python train.py --n_kv_head=2 --head_dim=64 --lr_head=0.00619
Below are experts of layer 4 (counted from 0) of a mixture-of-experts language model. Rows are named up (a neuron's input weights, with its number) and show model dimensions 0-127. Each number is 128 + 32 x the weight over its row's rms, rounded and kept within 0 to 255.
Before each expert's rows: a language model's description of what the expert responds to. This comes from a sample of Wikipedia text that the model never trained on.

# expert 29
Description: Whole nouns or their first piece after an adjective or name, such as Scott song, Kadet law-yer, music world, Xavier University.
up0 [118 131 115 124 110 105 122 134 110  72 108  83 147 124 122 124 158 125 149 110 183 154 138 116 147 207  96  71  84  98 116 160 126 205 124 130 125 131  52 170  76 149 133 142 125 152 134 148 113 117  99  72 130 151 151 100 153 160 134 107 163 149 160 142 111 205 195 128 148 148  93 138 116 112  90 138 149 192 127  73 150 106 138 160  96 180 129 140  91 120  47 119 149 131 169 160 118 154 168 131 121 130 111 134 152 150 136  65 161 137 138 113 146 124  86 103 178 129  78 132  89 146  88  98 120 107 137  17]
up1 [106 185 122 134 116 146 141 116  73  92 135 109 129 129 150 161 103 110 171 138 137 170 144 125  96 133 129 119 135 156 110 160 156 120 137 146  90 144 149 108 113 111 105 137 130 160  91 163 162  95 140 122 170  88 106 139 131 143 139 162  97  96  82 164  82 139 139 117 170 157 174 113  83 113 107 154 168 163 218 101  81  87 172 160 138 121 130  49 142 175  31  82 115 104 131  98 110 114  87 144 138 173 187 134 158 119 108 135 102 156 157 117  76 117 125 182 133  41 151 182 144 140  70 125 120  68  75 127]
up2 [126 133 166 147  50 120 118  78  79  99 147 150 101 139  92 161  93 205 114  62 103 101 132 174 151 159 147  65 138 154 123 118 124 139  87 139 155  91  94 143 138 183 108 101 188 152  91 105 112  86 113 130 121  99 199 162 156 128 172 149 125 164 144 137 123 185  63 119 159 113 174 133 160 159 178  75 181 121 145 105 179  93  97 129  62 131 175 154 112 119 149 129 121  73 102 196 124 113 168  90 121 163 126  97 152 123 120 112 125 147 178 111 114 157 136 126 145 123  77 107  95 147 100 114 124  88 139 133]
up3 [ 90  77 108 175 135 114 111  92  99 112 113 131 115 131 133 140 141 121 140 123 220 157  97  90 123 117  52 109 117 181 182 130 106 117  96 105 147 106 109  91 142 134 140 122 105 137  83 149 135  99 120 119 108 154  97 120  89 211 142 110 145 139 107 123 132 125 107 107 132 124 185  90 190 199 173 125 185 124 142 130 142 124 172 166 133 186  49  59 111  72 147  93  90 187 133 137  60  90  85  92 103 126 176 141 157 141 122 106  99 108 172 133 152 128 146 108 131 120 128 179  68 158 100 135  99 119 140 130]
up4 [ 71 135 124 171 146 127 123  57  99 115 138 106 109 152 133 173  92  97 163 129 135  88 175 151 128 205 125  93  58 186 143 163 162 140 156 148  79 103 122 127 131 161  84  95 110 145 138 118 164  99 113 121 136 114 188 174  98 124 130 104 140  91  92 113 104 128 137 127 133 138 146 106 157 128 130 145 164  91  99 119 140 167 163 111 179 154 248  91 102  96 148  95 137  86 172 105 102 121  98 133 123 168 102 153  51 157 158 144 191  82 101 115 171 113 113 101 152 140 156 157  89 146  98 149 126  86 106  92]
up5 [ 72 151  97  99 137 151 115 181 108 109 132  99 154 129 172  93  73 151 177  97 134 142 140 191 166 125 140 170 168 127 142  90 105 103 158  85 149  86  95 131 141 100 144 113 217 186  94 121 123 106 140 124 158  99 106 174 102 131 106 105 163 148 119  68 108 128 129 188 203  85 126 118 144  96 104 158 137  82  98 108 155 106 156 116  94 124 139 133 132  83 135 197 110 120  80  77  87 135 123 158 176 129 141 130 138 115 142 166  70 136 115 109 164 140 154 176  52 132 137 182  98  93 177  83 117 122 139  92]
up6 [109 103 102 126 124 117 110 122 115 109  76 100 126 190 104 223 104  35 150 198 168  63 110 192 142 185 143  69  85 121 157 134 131 162 140 126 140 181 114 123 103 116 121 100 122 130 118  91  85 145  84 129 131 108  98 148 121 111 189 119 141  94 159 149  91 145 120 120 130 106 123 100 106 104 165 117 186 115 120 119 142 140 124 127 165 161 184 177 130 145 138 134 198  84 107 154 116 152 160 105 135 163 137 103 108 170 134 205 170 115 139 122 111 107  88 125  84 123 120 124  81 174 131  89 100 127 129  57]
up7 [136 134 151 181 139  74 128 139 151 102 141 174 109 146 111  90 127  89 191 108 131 166 129 122 131 108 123  70 101  91  65 151 112 130  50 117 102 125  89 114 150 116  82  96 152 173 134  99 117 120 132  91  88 132 142 142 157 131 169 121 138 121 162  73 164 152 220 100 148 113 165 119 156 160 135 127 156 125 126  93 149 122 112  85 135 131 150 124 136 100  84 110 141 152 183 159 128 152 117  87 149 153 151 174 131 204 161 124 173  97 161 147 104 113 168  59 171  91 143 169  60 147 117 122  90  83  92  47]
up8 [ 97 169 106 182 151 110 133 126 150 117  76 134 135  95 145  53  94 186 152 159 139 125  96 177 159 102 127  55 203 118 141 114 137 104 206 184 115 151 127  77 155 164  95 103 115 175 103 126 171 173 136  90 105 143 159  84 118 106  78 151 170 152 108 134 158 183  83 134  88 146 100  93 152 162 120 111 157 141 125 135 119  82  89 133  91  60 126 109 137 122 106 111 141 133 143 125 102 165  96 168 123 133 122 154 132  86 131 197 121 130 118 140 110 179 112 141 134 142 134 144  81 134  23 125 131 101 132  94]
up9 [147 112  99 189 113 174 164  98 135 105 143 150 109 126 115 163 144 131 117 107 182 105 167 122 101 128 115 128 106 151 149  90 121 136 103 125 127 120 195 168  89 170 138 116 144 132 111 101 119 126 111 119 102 127 166 132 178  91 211  95 174 104  80 141  77 190 129 150  50  91 121 133  63 113 111 115 133  54 179 137 189 144 140 152 164 105 132 146 116  59  88 124 128  87  50  88  90 161 119 153 143 131 125 121 105 177 132 148 126 163 142 134 153  97 101  96 118 140 129 195 144 155 162  99 125  68  75  94]
up10 [129 139  85 155 164 104 140 148 131  94 117 125  76 165 111 137  72 110 128 147 138  82 105 144  82 142  76 102 118 152 137 200 142 153 119 142 160 141 156 168 146 136 128  65 136 110 134  88 131 150 129  90 136 128 153  88 155  86  69  82 213 176  89  73 109 131 151 168 143  77 187 137 121 181 119 146  92 141 122 183 170  71 120  88 179  83 167 138 148 124 133  78 121 175  96 143 179 150 146 126 113 186 141 125 162  97 127  82 119 119 165  82 165 104 116 127 113  81 141 192 138 155 143  72 130 120 135 118]
up11 [126 132 117 105 162 166 140 137 147 158 138 127 134 118  67 151  82 181 184 169 140 150  83 102 104 145 102  83 121 130 123 176 107 143 105  88 144 157 126 175 111 182 133 181 112 144  62 150 106 107 110 120  75 129 153 142 167 113 197 156  96  89 100 126  77 122 208 151 134 142 161 110 129 107 168 115 201 118 106 117 139 119 101 164 140 179 157 149 107 134 156 106 137 109  71 156 160  99 100 148 137 133 129 143 132 172 128  78 124 175 119  32 117 112 139  79 100 152 111 128 136 189 110 137  34 107 106 119]
up12 [ 74 124 167 159 106 168 123 142 116 106  39 110 110 142  85 118 105 142 134 126 130 139 150 134  76 153 100 122 146 102 157 109  93 119 112 105 130 146 133 178 205  97 133 143 119 122 113 111 154 123 100 100 139  93 162 157 128 134 136 134 125 154 125 138 120 142 127  73 172  98 218 101 138 102 150 126 162 119 138 173 103 152 172  69 119 120 186 130 115  92 143 149 115  88  73 139 141  83 166 105 137 165 196 171 146 202 168 132 144 151  77 175  56 150 105 107  40 105 156 170 104 126 113 124 126  92 157  78]
up13 [113 108 143 195  64  85 204 171  88 168 114 151 114 153  98 116 143 156 100 148 160 118  98 101  97  99 196 141 111 125  94  70  81 161 140 113 144 138 117 119 178 119 102 156 131 177 130 144 147 107 138 125 105  93 149 151 175  98  73 137 106 112 116 107 113 121 147 121 117 115 184 115 135 168 145 108 198 135 124 150 110 135 104 108  90  94  92  80 152 130  99 160 161 118 143 152 119 142 121 168  95 171 180  93 109 160 133 167  83 130 114 126 131 202 109 106 102 204  91 149 111 152 180  75  57  80 163 149]
up14 [161 139 123 165 122 130 102 104 150 126  92 112  95 143 124 127 133 127 105  88 141 114 167 134 110 127 122 142 121 102 170 142 121 148  88  97 131  96 112 144 128 132  89 163  66 176 125  99 167 178  86 152  80 161 156 193 137 174 119 141 136 171 120 173 131 117 147 159 111  68 138  50 154  62 122 150 145 151 113  62 181 115 142 143 125 138 146 117 150  90  69  93  96 159 147 171 128 127  97 148  68 188 179 173 162 120  94 200 147  93 158 129 159  80  98 127 149  90 129 192  72 128 129  89 156 104  78  87]
up15 [ 87 170  70 143  75 141 114 180 181 100 114 176  59 110 129 143 124 104 117  67 181 172 126 144 169 113  81 124 124  81 150 161  94 182 119 137 130  62 111 131 193 149  95 121 129 146 139 117 152 130 103 100 105 117 130 169 172 150 142 127 129 134 184 142 101 130  90 145 137 135  68 127 135 118 138 136 117 173  83 131 202  74 123 136 133 165 227 118  97  74 121 129 103  78 139 114 218 158 159 150  86 120 113 152 152 182 131 107 138 112 102 129 155 105 101  99 125 119  98 121 119  93 169  98 113 115 129 132]
up16 [135 104 150 166  67 120 113 100  89 104  41 153 134 129 158 131  89 126 123 185 182 142  97 131 178 170  94  88 164 158  87 204 132 157 165 112 123  90  69 135 106 154 121 127 149 156 133 159  77 126 142 101 127 141 142 130 162 139 129  94 122 108 164 139 129 154 157 134  95 157 117 119 115 155 156 162 112 127  90 111 149  52 120 160 131 116 111 144 159 212 226  99 142  92 105 174 125 146 157 167  93 102 133 165  97 167  66 143 148 108  93 159 142 112  73 131  95  93  94 152 149 174 127 113  87 142 102 106]

# expert 15
Description: Places and their endings in locations and nationality words, such as Mich-igan, Pennsylvan-ia, Norweg-ian, United States, New York, -ville.
up0 [153 142 111 149  90 114 106 101  82 117  85 108 135 172 160 115 179 143 150 137 167  90 133 131  97 125 125 147  38 161  98 115 108 141 171 147 121  96  81 133 151 121 134 142 118 170 109 161 155 145 126 116 185 151 136 105 106 166 147  90 124 128 132 151 184  75  90 126  94 108 152 142 126 154 125  98 112 141 201 100 139 151  84 195 147 128 142  73 152 145 119 111  78 108 161  74  98 135 144 128 147 169 132 125  85  77  99 167 140 195  93 148 136 152 216 108 149 105  82 176  68 162 124  62 145  75  92 118]
up1 [115 154  66 136 104 102 137 185 134  89 101 159 186 166 146 136 116 130 162  87 139 116 179 114 173  50  85 161 109 118 146 147  97 116 130  71 119 149 136  97  86 115 157 148  92 119 119 128 187 134 126 140 173 167 107 189 112 113 143 181  80 128 106  84 119 154 132 133 152 158 122  80 122 124 111  89  92 147 105  87 184 135 148 111 154 108 142 108 224 197 132 112 110 142 168 169  48 143 124  82 130 119 145 131 143  73  92 111 140 207 153 105 109 184 123 111 135 109 120 159 117  87 141 114 168 112 121 148]
up2 [134 115 129 148  93 123 153 141  89 191 135 166 155 174 127 126  93 142 128 109 105 144  89 136 137  72  87 142 150 200 158 126 134 130 133 107  83  90 130 117 158 188 109 167 203 100  97  96 185 124 174 108 164 123 150 125 155 134 156 144 144 108 135 153  78 175 233 130 129 114 122 126 147 120 132 115 141  74  95 108 120 190  70 112  83 159 113 136 132 180  74 115  49 121 114  89 125 127 181 154  97 169 150 127 109  76 142 140 121 128 150 131 146  79 191  66 160 117  81  97 136 121  88 118 125 129 114 128]
up3 [156 136 113 143 113 126  94 178  78 117  86  57 114 171 139 155 113  93 121  85 186 111 121 162 150 135 140  88 145 151 165 146 121 158 134 121 118 134 102 140 161 136 112 137  92 119 108 174 206 137  75 134 153  97  66 136  89 108 139  99 103  75  89 108 165 144 167  92 120 106 152 144 110 210  98  91 153 136 158 158 215 166 112 109 164 158 113 124  79 117 127 126 137 153 102 110  93 122 130 156 151 149 135 125  89 121 136  99  81 103 160  76 207 154 136 102 175 124 210 113 102 157 110 137 129 126 139  54]
up4 [107 194 166 178 111  72 173 141  48 104 124 158 150 120 167 124 112 101 108 113 135  66 134 127 169 100  90 116 189  83 130 152 103  88 160 118 128 112 114 130 160 125 157 127 105 125  85 174  97  75 123 122  99 140  96 117 152  63 148 105 164 148 141 140  99 141 145 162 133 108 181 111 145 111  80 119  49 159 155 138 109 128 134 110 130 162 117 152  64 133 155 138 171 119  77 104 169 187 170  80 149 194  98 110 119 123 111 131 153 187 110  96 152 110 152 142 207 104 117 141 137 185 131  81 160 128 149 114]
up5 [111 131 193 119 127  97 156 132 127 174 110 119 133 141 117 188 113 196 128  95  92 149 132 127 132 120  84 118 169 139 163  78  91  98  95 125  84 145 133  85 124 111 105 153 184  55  77 109 113  74 110 114 110 135 126 179 156 191  96  83 149 149 123 113 207  80 158 138  84 110 142 149 163 127 172 134 154 148 124 110 142 140 148 172 171 123 183 172 122 105 205 120 125 121 107 110 143 151 122  78 166 153 169 110 147 131 118  80 136 126  86 108 138 111 121 162 121  93 142 155 153  88 115  51  64 144  85 178]
up6 [ 91 135  92 214 122 140 139 133  89 171 101 149 149 168 142 164 163 146 140 126 117 150 144 107 174 142 106  90 115  91 121 142 182 144 158 154  82 106  84 115 110 129  85 113 196  59 112 135 160 141 130 125 121  61 172  84 160  83 115 118 144 141 168 124  47 125 158 157 132 154  90 148 101 106  92  93 171  72 126 107 110  89 110 175 126 151  65 128  83 125 159 130 132 139 125 105 141 167  97 129 140 165 146 122 185  97 147 138 128 136 149 111 184 102  94 190  81 141 100 138 154 188 121 129  68  89 170 163]
up7 [ 91 126  76 205 158  91  73 130 108  86 115 142 160 196  97 118 114 159 111 100 141 102 157 146 136  84 115 166 185 149 115 132  93 160 129 127 161 167 137 156 144 164 119 156 153 113 123 108 112 130 137 111  96 119 171 104 138  97  71 110  94 155  86  66 144 142 146 155 139  81 170 117 169 186 105 103 100 163 200 136 157 173 117 130 143 155 126 128 172  90 106 107  89 110 133 152 113 157 119  62 115 100 122  94 112 138 129  81 177 133 128  69  67 133 204 133 124 117  66 173 151 146 109 132  96  88 184 111]
up8 [139  84 136 108 108 120 117 144 135  56  57 171 191 167 106 170  80  82 114 121  94 206 100 175 101  94 123  93 140  80 135 137  60 155  59 161 133 158 117 131 187 139 128 146 114 124 168  56 163 122 120 136 103 119 130  99 104 125 200  96 221 167 124 157 122 133 149 139 134 148 147  82 131 160 115 166 125 127 113  96 109 194 166 152 136 180 123 133 141 102 119 181 136 105 118 126 155 113  91 159 158 136 134 140 176 132 152  94 106  76 121 110  80 103  99 173 102 121 122  93 135 131 116 151 143 150 144 143]
up9 [ 85 181 130  95 133 124 115 154  53 120 128 145 116  74 104 134 119  93  90 155 160  66 140 144 119 177 109 183 137 177 133 112 133 111 121  77 136 116 139 177 163 138 146 121 123 106 104  80 171  88  84 134 122 127 154 170  99  90 128  87 105 117 169 104  62 157 177 149 106 129 160  67 116 110 121 127  66 113 137 133 117 122 183 121 120 139 154 120 142 102 121  66 142  98 173 120 167 155 104  93 186 142 160 113 114 143 141 150  98 127 151 199 104  64 186 218 134 147 194 171 156 138 107 148  98 126 130 117]
up10 [145 126 128 131 196 146 172 110 161 149 140 144 131 164 183 137 127 121 120  98 185  77  97 163 121 149 111 123 158 122  81 103 136  86 158  98 195 169  41 115 117 118 163 113  91 101 115 132 115 135 130 172 207  68 176 121  98 144 109 136  94 121 105  98 171 153 190 145 120 112 148  81 105 149 168  40 121  93 158 105 137 119 158 175 160 116 147 121 142 172  91  70 152 148 107  96 116 153 144 133 166  70  95 107 109 141  60 147 116 176 136  97 140 128 161 137 153 121  88 154 109 149 104  86 169 113 117  91]
up11 [122 142 119 166  70  48 183 121 123  97  75 155 169 174  80 135 147 171 175  88  99 117  74 110 147 115 155  99 133 155 180 117 139 100 155 167 127 176  98 107 135 117 175 184 128  95 124 116  97 135 158 164 138 123 141  84 110 103 161 175 136 159  54 128  99 107  90 132  70 137 164 123 219 135 117 112 165 110 149 152 200 150 116 161 130 139 167 121 128 179  89 124  76 126 112 151 121 120  96 187  99 149 147 134  75 145 105 131 124 118 134  64  95 118 109  55 168 117 121 138 133 115 120 108 147 142  97 127]
up12 [ 59  73 136 132 142 121  95 154 164 126 134  99  59  80 115 151  70 115 102 124 123 167 108 170 126 127 150 134  71 168 138 163 150 102  90 182 146 154 100 116 138  84 141 150 134 142 118 158 106 121 120 161 145 145 168 150 149 170 162 123 163 125  48 201 158 211 147  88 132 131 127 119 172 158 139 127 130  92  92  84 154  95 169 178 171 133  86 146 111 151 171 112 101 170 115 123 124  99  94 152 122 113 104  90 159 155 115  38  97 157 168  91 119 134  51 132 122 129 129  87 116  93 142 108 157 120 149  96]
up13 [102 159  94 115  72 120 134  69  77 137 112 168 205 145 109 131 109 140 109 180 163 145 167 108 138 107 189  87  98  55 131 133  92 147 141 151 134  86 114 117 137 177  83 154 150 148 130 186 110 131 170  88  97 118 172 165 141 123 157 133 157 152 154 159 100 132 105 140 126 149 158  98  63 206 163 105 104 108 109 180 115  82  92 112 145 112 106 131 134 126 124 179 172  60 131 143  94 157 133  78 133 113 111  98  86 105 115  78  71 136  75 149 202 135  88 143 151 131 108 118 153 141 178 113 150 126 158 128]
up14 [131 175 144  85 118 147 119 113 166 152 138 132 119 158 131 126  98 129 184 136 117  79  79 187 153  83 140 101  99 133 133 152  64  94  56 101 148 116 155 129 163  67 117 156 127 105  63  69 153 101 127  47 130  88 132 202 122 136 133 149 124 135 166 128 122  84 157 123 125  87 181 140 137 156 173 136 137 106 116 127 152 175 120  78 133 164 159 126  55 116 137 167 175  60  95 172 153  87 158 132 108 127 175 124 134 184 143  84 163 154 142 162 133 142 110  98 111 130 134  99 109 124 166  98 182 127  94  83]
up15 [ 72  79  60 170 125 143 174 162  79 174 185 114  97  63 132 160 163 166 104  95 142 147  66 190 113 152  71 148  92 150 116 138 135 127 132 136  76 107 122  34 149 194 141 154 150 147  97 118  88  75 101 188 134 118 107 137  96 124 139 165  84 118  97 180 137 157 112 128 156 143 166 144 167  96 170 152 183  84 130 131 131 150 164 152 107 189 139 155  92 143 144 102 113 141  81 125 109  85 107  77 163 146 186 121 129 115 124 104 111 125 102 168 100 131 115 133 147 111 159 151 117 137 101 105 142  98 127 124]
up16 [ 66 128  91  98 123 178 150 116  90 141  82 131 191 151 107 142 137 149 138 160 151 108 117 153 140 149 141 105 110 129 132 101 129 138 143 130 129 133 111 130 111 138 169 136 152 100 125 129 152 153  81  96 114 131  85 136 159  97 174 172 151 188 122  90  29 134  70 154 142 156 144 161 113  99 124 183 193 145 109  81 122 196 104 211 118 174 169 164  97 103 108  88 131 101 122  57 183 105 102  94 125 114 152 143 134 144 102 107 124 123 114 118 135 107 110 106 204  83 159 205 114 157 142 111  65 103 118 103]

# expert 21
Description: The words and, or, & and list commas joining items, also empty table cells, in lists like black, white and yellow.
up0 [121  73  98 150  73  90 109 125 146  95 143 151 122 197 149  86 193 124 144 137 157 117 163 192 119 178  99 119 143  86 142 166 121 161 133 120  98 130  70 122 115 103  98 144 136 121  94 148 167 101 103 114 159  91 123  86 110 104 179 147 151 190 154 136 136 121 161 160 166 146 167 102  58  81 129 133  85 164 104 130 196 124 195 144 122 137 115 132 124  84  60 150 153 117 106 135 114 157 106 116 101 204 114 115 121 181 134 111  89 131 143  88 120 136 115  90 120 112 111 151 129 119 205 142 123  99  88  41]
up1 [ 92 164 114 127 122 169 177 161 104 102 170 114 194 122 114 143 108  78 153 125 120  64 124 129 140 117 151 108 130 123 130 122 103  92  90 151 136 125 113 146 175 114 172  80 160 165 182  62 195 168 103 110 145 143 144  94 128 191 168  62 175  91  98 155 120  54 181 110 124  98  98 133 198 162 150 129 144  85  92  79 144  82 159 108  94 161 116 111  87 131 117 185 120  97 178  97 112 155 110 114 128 135  70 131 121 121 108 163 142 134 159  90 128  86 133 134  98 163  86 118 107 170 149 127  91 106  81 146]
up2 [ 68 157 142 127  69 124 151  72  93 119  81 127 156 139 190 170 130 112 232 129 144 164 107 186 130 132 105 154 113 144 151 125  73  72 155 164 128 195 113 157 152 161 133  80 145  89  88 133 101 117 147 110 131 114 126 164  96 118 128 131 107 103 121 157 130  93  65 135 141 143 158  64 114 131 106 178 148 133 138 142 143  59  98 149 115 109 168 121 131 142 126 111 135  49 130 133 114 172 156 152  90 113 175 147 127 170 148 147  87 143  63 189 103 111  81 144  91  52 126 147 139 163 133 103 125 127 121 141]
up3 [105 145 128 168 131  95 112 107 131 175 122 102 139 156 172 110  64  98 105 124 104 122 163 138 142 124 134  53 111  66  65 126 126 130 133  99 175  98 118 125 137 141 104  72 144  91 105 141 171 115 146 115 102  82 104 131 219 101 187 131 121 183 100 112 117 124  48 115 115 177 188 170 185 165 146 152 171 103 146 141 110  67  90  96 147 140 137 122 105 132 111  82 176 109 112 135  93 123  85 118 138 187 135 119 125 147  78 167 171 142 109 128 184 124 116 145 137 137 136 127 121 179 128 182 136  75 177  87]
up4 [121 100  92 130 129 150 120 126 239 103 174 147  95 160 112 154  78 138  97 142 109 141 112 103 127 161 152 159 177 137 155 129  86 100 104 145 138 141 127 137 109 117 158 181  94 130 142 122 140 115 148 111 124  96 128 149 104  80 116 125 104 211  81 104 105 144  99 166  86 162  99  35 157 151 128 101 143  95 146 115 132 168 118 121 104 117 145 161  97 102 137 102  85 211 160 151  93 185  86 152 128 101 127 168 128 185 125 149  84 155 112  89  88 143 153 127 165 218 141 122  69 162 126  97 144 135 129  77]
up5 [128 145 101 171 126 128 132 182 157  65 135 103 172 195 191  93  88  98 102 152 162 137 111 116 145 127 104  89 129 162 197  90 188 129 151 157 143  76 142 112 164 153 126 104  85 104 145 116  77 189  80 143 104  62 114 186 170  84 166 147 150  96 135 109 146 126 104 140 108 149 102 112 172 151 200 101 110  79 140 148 155  96 163 172 107  72 136 181 159 119 131 148 144 115 156 106 170 126  90 102 122 177 154 150 119 109  89 118 137 125 129  84 109 154 161  92  94 120  97 152  62 142 134  92 108  95 112 110]
up6 [136  77 103 103  90 124 136 165 147 127 151 163 129 127 163 152 136 137  93  79 167 161 108 141 101 150  87 236 101  97 163 165 118 178  62 124 152 170  89 143 166  78 109 199  65 147 124 156 110  81 119 143 180 128 163 128 117 125 101 168 134 163 133 172 101 138 157 105 148 128 136  92 129 140 189 137  74 100  80  85 155 129 146 130  93 162 111 115 113 143  71 107 102 139 146 128 124  81 116 122 155 172 203 124 134 136  47  73 103 124 133 124  97 107 160 145 104 156  97 128 122 175 173 127 116 108 112 152]
up7 [149 219 145 152 153 101 145 108 160 101 143 115 153 169 111 128  84 118 105 109 118 173  98 102 107 104 153 137 121  88 169 118  98 218 140 125 192 140 148 133 187 156 138 161 129 159 118 112 140 110 138 126  84 123 133 164 130 121  82 111 114 159 144  78 129 160 142 137 123 121 139  23  84 144 195 159  70 126 163 110 103 141 130 102 133 100 164 111 105 130  73  88  87 112 157 137 137 107 107  88  78 158 137 165 126 135 169 141  87 142 159 123 129 126 107  73 171  67 192 157  78 159 104  89 131  76 133 147]
up8 [129 178 111  78 126  60  96 156 135 145 130 197 131 177 119 170 171 122 148 113 123 130 125 103 140 120 152 224 173 119 110 159 160 105 100  93 100 150 151 146 150 119 128 149  63 136  95 127 150  94 144 115  96 144 157 143 134  96 163 100 165 166 114 136 155  79 144 136  94 102 138  79  91 112 214  93 133  76 151 132 125 130  99  75  66  89 175 138 199 179 130  92 102 151 122 138 159 115 106 135 141 141 147 200  89 113  60 146 139 149 132 110 152 138 199 119 115 155 128 128 120  85 105 153 130 145 144  80]
up9 [ 91 132 152 123 109 182 103 122 120 101 100 119 128 154 130 129 179  93 110  87 242 127  99 147 165 184 161 128  68 128 138 112 129 164 113 152  70 130  91 138 128 178 116 115 166 167 128 112 156 159 127  66 139 134 116  93 178 124 185 132 115 127 158  90 106 148 139 168 116  92 157 102 131 112  74 135 126 136 105 119 146 136 103 207 150 147 142 138 141  74  85 172  83 141 133 170 143 160 140 114  54 186 133 105 152  77 156  78 171 125 102 112  89 136 162 170 138 152  73 166 134 125  88 101  95 101 161  95]
up10 [100 154 100 133 171 110 116 124 199 140 105 112 182 157 144 116 140 180 129 124 171 139  82 195 134  94 151 182 133 152 141  75  81  80 126 161 177  84 114  67 170  80 128 140  55 137 100 129 179 104  86 133  88 150 121 114 106 140  68 154 159 169 115 115 130 117 114 145 154  81 157  87 143  90  85 107 148  90 128 112 139 116 182  86 109 141 175 146 121  97 115 175 167 130 119  90 159 122 110 167  90 129 139  84  55 122  94  64 176 158 159 135 149 183 121 120 164 111 112 128 176 152 123 122 131 148 127  97]
up11 [109 137  77  90  82 112 107 178  98 119  62 136 176 201 182 150  39 165  68 140 148 144 105 157 106  90 106 118  71 132 129  93 136 124 155 166 142 133 137 115 154 111 119 129 150 119 123 119 169  98 130 130 104 140 143 131 183 148 114 151 167 130  99  89 121 167 126 136 135 138 175 109  96 138 141  97 105 137 115  86 159 178 170 104  77 118 177 113 124  88 123 145 123 150 148 137 127 150 108  64 155 177 118 157 224  59 129 120 126 175 133  51 138 102 168 168 112 111  82 150 136 134 172  89 148 129 106 155]
up12 [103 118 113 129 134 138 133  98 137 115 133  95 129 168 159 197 124 105 160 108 171  72 118 112 167 138 137 159  89 126 140 166 107  75 128  69 144 120 117  99 165 113 108  67 123 129  35 116 169 178 150 134  83 130 126 152 164 118 137  94  95 140 104 185 133 111 144 149 135 129 160 133  93 119 174 178 156 114 116 127  99 113 156 148 108  74 150 130 166 153 180  50  76 116  92 121 107 129 126 131  76 148 147 186  93 127 170 123 117 116  74 117 128 107 136 126 170 190  81 169 115  82 137 212  88  94 155  73]
up13 [113  93 166 189  93  94 109 144 130 131  69 109 127 187 145 157  82  94 134 117 163 115 112 105 155 144 114 113 144 135 118 165 162 131 147 103  73 154 137 141 189 136 124  83 150 158 136 139 149 126 123 106  89 140 142 153 137 130 123 129 107  82  98 121 107 138 119  94  95 150 128 126 133  90 122 162 140 124  63 162 224  73 123 176 110  89 125 134 117 219 167 143 108 110  82 117 152 142 112 162 103  73 171 131 149 163  74 196 128 133  94 123 142 113 120 134  77 120  50 147 209 156 117 174 100 138  65 117]
up14 [121 156  96 165 118 122 173 132 165 138 142 148  92 154 118 191  77  91 127 188 103 126 127 152 186 138  79 113 164  81 173  98 108 171 139 113 146  67 116 151 155 112  87 113  92 136 126 210 162 105 148 178 122 105 118 124  85 137 117 154 105 128  94 119 158  93 150 159  96 130 146 157 107 159 160 183 149  76  81  90 195 139 124 117  62 162 134 110 143 168 110 111 110 179  82 144 195 131 119  97 157 115 122  91 137 155 136 118 172 126 111 106 122 151 128 187  91 162  70 141 143 123 143 147  81 194 111  83]
up15 [123 168 185 193  77 125  48 160  96 133 168 129 106 192 132 132 147  80 144  98 120 141 102  81 186 129 122  66 180 100 133 131  89 144  96 123 138 180  90  89 158 131 114 140 110  94 101 137 138 155  89 124 123 112 106 117 101 140 215 136 132 115 176 153 132 145 106 110 129 143 212 117 137 151 127 115 174  88  81  96 184 118 147 176 144  93 156 102 116 104  89 106 142 121 121 115 190 140 119  85 136 130 197 155 150 104 147  52 144 152 110 127 147 124 109 130 153  86 117 132 133 123 125  67 104  88 163  91]
up16 [ 82 144  65 147 165  97 149 190  73 142  95 127 136 183 184 151 102  93 182 107  96 164 133 149  87 138 109 150 126 115  98 158 144 152 121 137  96 132 110 122 100  54 193  57 170 143 118 110 144 127 163  55 146 100 134 109 111 161 116 146 160 148  74 111 140  92 171 144 154 123 137 170  83 111  91 191 146 132 108 123 120 121 106  95 123 110 173 110  97 102 111 119 171 105  73  62  69 138 126 124 161 155 110 146 121 141 121  87 157 116 132  62 132 140 126 166  99 127 141 152 177 164 203 131 135 100 119  88]